Below are experts of layer 8 (counted from 0) of a mixture-of-experts language model. Rows are named router (the router's row for the expert) and show model dimensions 336-383. Each number is 50 + 15 x the weight over its row's rms, rounded and kept within 0 to 99.
Before each expert's rows: a language model's description of what the expert responds to; "comes after" lists some tokens at least twice as common just before its tokens as in all text. This comes from a sample of Wikipedia text that the model never trained on. Tokens count by the router's weight.

# expert 32
What it handles: Section headings
comes after: "=", " =", "\n\n", "See", "Personal", "Early"
router:85 44 50 54 48 34 65 46 61 14 49 49 70 70 38 37 55 15 43 62 75 46 68 37 22 48 45 26 62 39 77 54 63 51 51 45 39 54 34 46 66 38 48 59 21 48 51 51

# expert 20
What it handles: Auxiliaries and adverbs
comes after: ",", " he", " It", " He", " it", " which"
router:54 35 90 43 62 29 67 62 45 66 79 58 58 53 50 49 76 35 54 31 41 60 57 26 37 63 43 40 61 23 57 67 57 47 75 35 60 47 40 66 40 60 45 45 57 48 46 48

# expert 35
What it handles: Creative and work nouns
comes after: " the", " a", " The", " his", "ti", " this"
router:71 49 62 31 65 42 34 58 40 40 52 55 62 46 65 34 54 49 54 51 58 54 60 49 38 36 34 47 46 59 61 33 47 58 62 33 48 17 44 63 62 68 41 48 44 24 35 62

# expert 27
What it handles: Place name beginnings
comes after: " in", " of", " |", ":", ",", " de"
router:67 73 41 79 45 74 36 64 51 26 61 50 61 36 41 57 43 30 52 51 61 48 37 48 54 42 13 33 69 30 54 42 16 56 58 68 58 20 45 67 68 51 48 39 53 62 51 32

# expert 11
What it handles: Field separators
comes after: "\n", ")", "\n ", "e", " known", " Website"
router:53 45 68 38 57 46 34 79 60 49 61 33 54 46 58 32 58 26 57 39 58 63 36 36 25 26 48 32 59 37 62 46 34 56 60 48 33 27 46 47 55 56 77 30 19 62 35 55

# expert 8
What it handles: Schedule table cells
comes after: " |", "–", ";", " 0", " L", " W"
router:76 62 32 42 51 44 32 50 80 49 65 82 57 43 47 36 57 16 38 21 61 74 35 35 29 56 25 45 49 27 56 61 63 41 78 35 38 27 17 87 57 61 53 29 37 46 20 24

# expert 26
What it handles: Nationality adjectives
comes after: " the", " United", " of", " by", " a", " an"
router:67 72 53 33 58 47 62 61 71 38 39 38 66 51 59 45 66 53 71 27 43 70 63 51 32 47 47 48 39 47 65 75 28 44 60 30 50 22 19 38 53 37 54 46 18 53 30 15

# expert 30
What it handles: Table cell separators
comes after: "  ", ")", "%", "0", " 0", " —"
router:40 39 75 51 37 28 45 83 63 24 59 45 76 52 24 39 39 30 40 30 41 99 51 31 42 41 50 48 49 50 75 46 41 51 36 65 55 37 47 37 63 43 63 38 17 54 35 52

# expert 10
What it handles: Initial letter clusters
comes after: " \"", "\n\n", " (", "-", " a", " and"
router:57 68 70 44 65 69 45 59 41 49 38 62 61 25 63 27 68 56 47 38 64 89 52 30 31 57 50 43 66 62 49 55 29 52 60 52 64 31 37 54 58 38 79 33 55 33 56 52

# expert 31
What it handles: Hyphens and prefixes
comes after: "\n", "|", "-", " non", " re", " co"
router:86 37 77 29 73 54 44 60 42 83 65 44 69 45 50 59 53 30 36 61 35 63 50 28 20 26 58 54 32 53 33 42 33 57 50 50 52 46 63 56 39 35 44 49 58 36 24 52

# expert 24
What it handles: Clause-joining words
comes after: ",", "s", " In", " However", "In", "\""
router:47 31 53 39 64 40 63 80 59 54 84 65 66 38 62 45 47 30 44 49 55 70 55 62 48 48 22 44 51 47 66 66 49 61 74 48 57 33 41 60 44 34 68 25 43 63 43 53

# expert 19
What it handles: Line breaks in lists
comes after: " |", "|", ")", "\n\n", "-", " information"
router:46 42 59 40 48 52 43 77 43 54 70 45 44 49 44 47 57 32 52 45 68 66 61 51 41 21 52 29 53 47 71 62 42 45 42 63 57 49 36 44 54 81 39 31 26 62 45 56

# expert 33
What it handles: Table cell separators
comes after: "\n", "-", "  ", "|", "\n\n", " Win"
router:56 50 46 40 55 32 45 48 55 54 39 64 32 52 63 49 58 38 26 17 60 91 60 36 22 47 56 45 53 37 68 52 46 29 40 59 59 57 66 42 30 56 48 52 51 59 42 35

# expert 14
What it handles: Paragraph breaks and quotes
comes after: ".", "=", " =", ")", " O", " Preceded"
router:58 34 66 30 93 46 41 41 45 62 72 49 58 27 09 41 58 26 54 44 93 80 57 28 49 40 44 48 42 33 53 53 48 55 69 64 41 37 34 61 32 18 59 50 24 43 40 53

# expert 12
What it handles: Article before events
comes after: " in", " of", " at", " for", " to", " during"
router:60 41 49 51 37 70 24 55 65 38 40 52 61 75 39 65 56 51 51 49 57 61 52 32 16 55 42 32 50 34 59 46 15 56 39 56 36 25 38 60 52 62 51 37 47 72 09 52

# expert 16
What it handles: Number digits
comes after: " |", ".", ":", " (", ";", ","
router:56 48 72 58 49 74 73 53 59 30 45 42 44 85 27 62 54 38 42 33 39 67 30 35 60 43 59 49 41 49 50 48 28 44 54 74 57 16 71 67 47 54 92 27 13 46 38 48

# expert 7
What it handles: Infobox field labels
comes after: "-", " |", " (", "|", ":", " •"
router:45 58 58 66 47 55 66 62 75 29 32 34 56 51 39 45 51 21 78 37 52 57 52 37 42 59 52 37 48 35 85 44 44 67 61 29 60 34 53 58 50 38 66 38 54 61 43 45

# expert 21
What it handles: Determiners and numerals
comes after: "'", " of", " with", " as", " the", " in"
router:61 53 66 31 69 66 50 58 50 58 64 52 58 42 51 39 74 39 47 63 64 87 37 35 40 45 52 52 32 70 55 72 53 73 69 34 53 46 50 51 54 41 53 55 35 23 30 49

# expert 22
What it handles: Participles and predicates
comes after: " was", " is", " were", " be", " are", " been"
router:49 42 50 69 60 58 60 77 44 65 59 56 44 40 52 50 52 32 61 53 66 31 30 56 38 22 72 62 53 56 74 43 51 66 74 39 38 29 59 42 42 46 70 40 57 81 54 44

# expert 4
What it handles: Name starts in tables
comes after: " |", "-", " by", ":", "|", " USA"
router:72 37 55 39 38 63 46 54 58 34 59 67 55 36 48 49 42 44 58 39 73 72 49 56 30 33 33 41 74 72 69 51 67 63 54 22 77 43 35 52 68 36 68 33 48 70 48 34

# expert 29
What it handles: Geographic and civic nouns
comes after: " the", " a", " The", "The", " their", "eg"
router:55 53 58 58 61 47 65 64 40 50 40 51 59 52 53 65 36 31 66 54 41 71 57 41 37 24 52 52 50 51 53 57 28 57 67 43 44 17 56 66 55 41 74 44 46 39 14 40

# expert 6
What it handles: Common-noun opening pieces
comes after: " the", " a", " The", "The", " and", " an"
router:57 58 58 54 50 36 55 75 48 55 45 50 62 64 61 44 72 34 52 47 48 73 58 42 43 39 48 27 41 31 55 51 11 58 58 42 66 41 53 41 79 26 55 56 40 75 36 51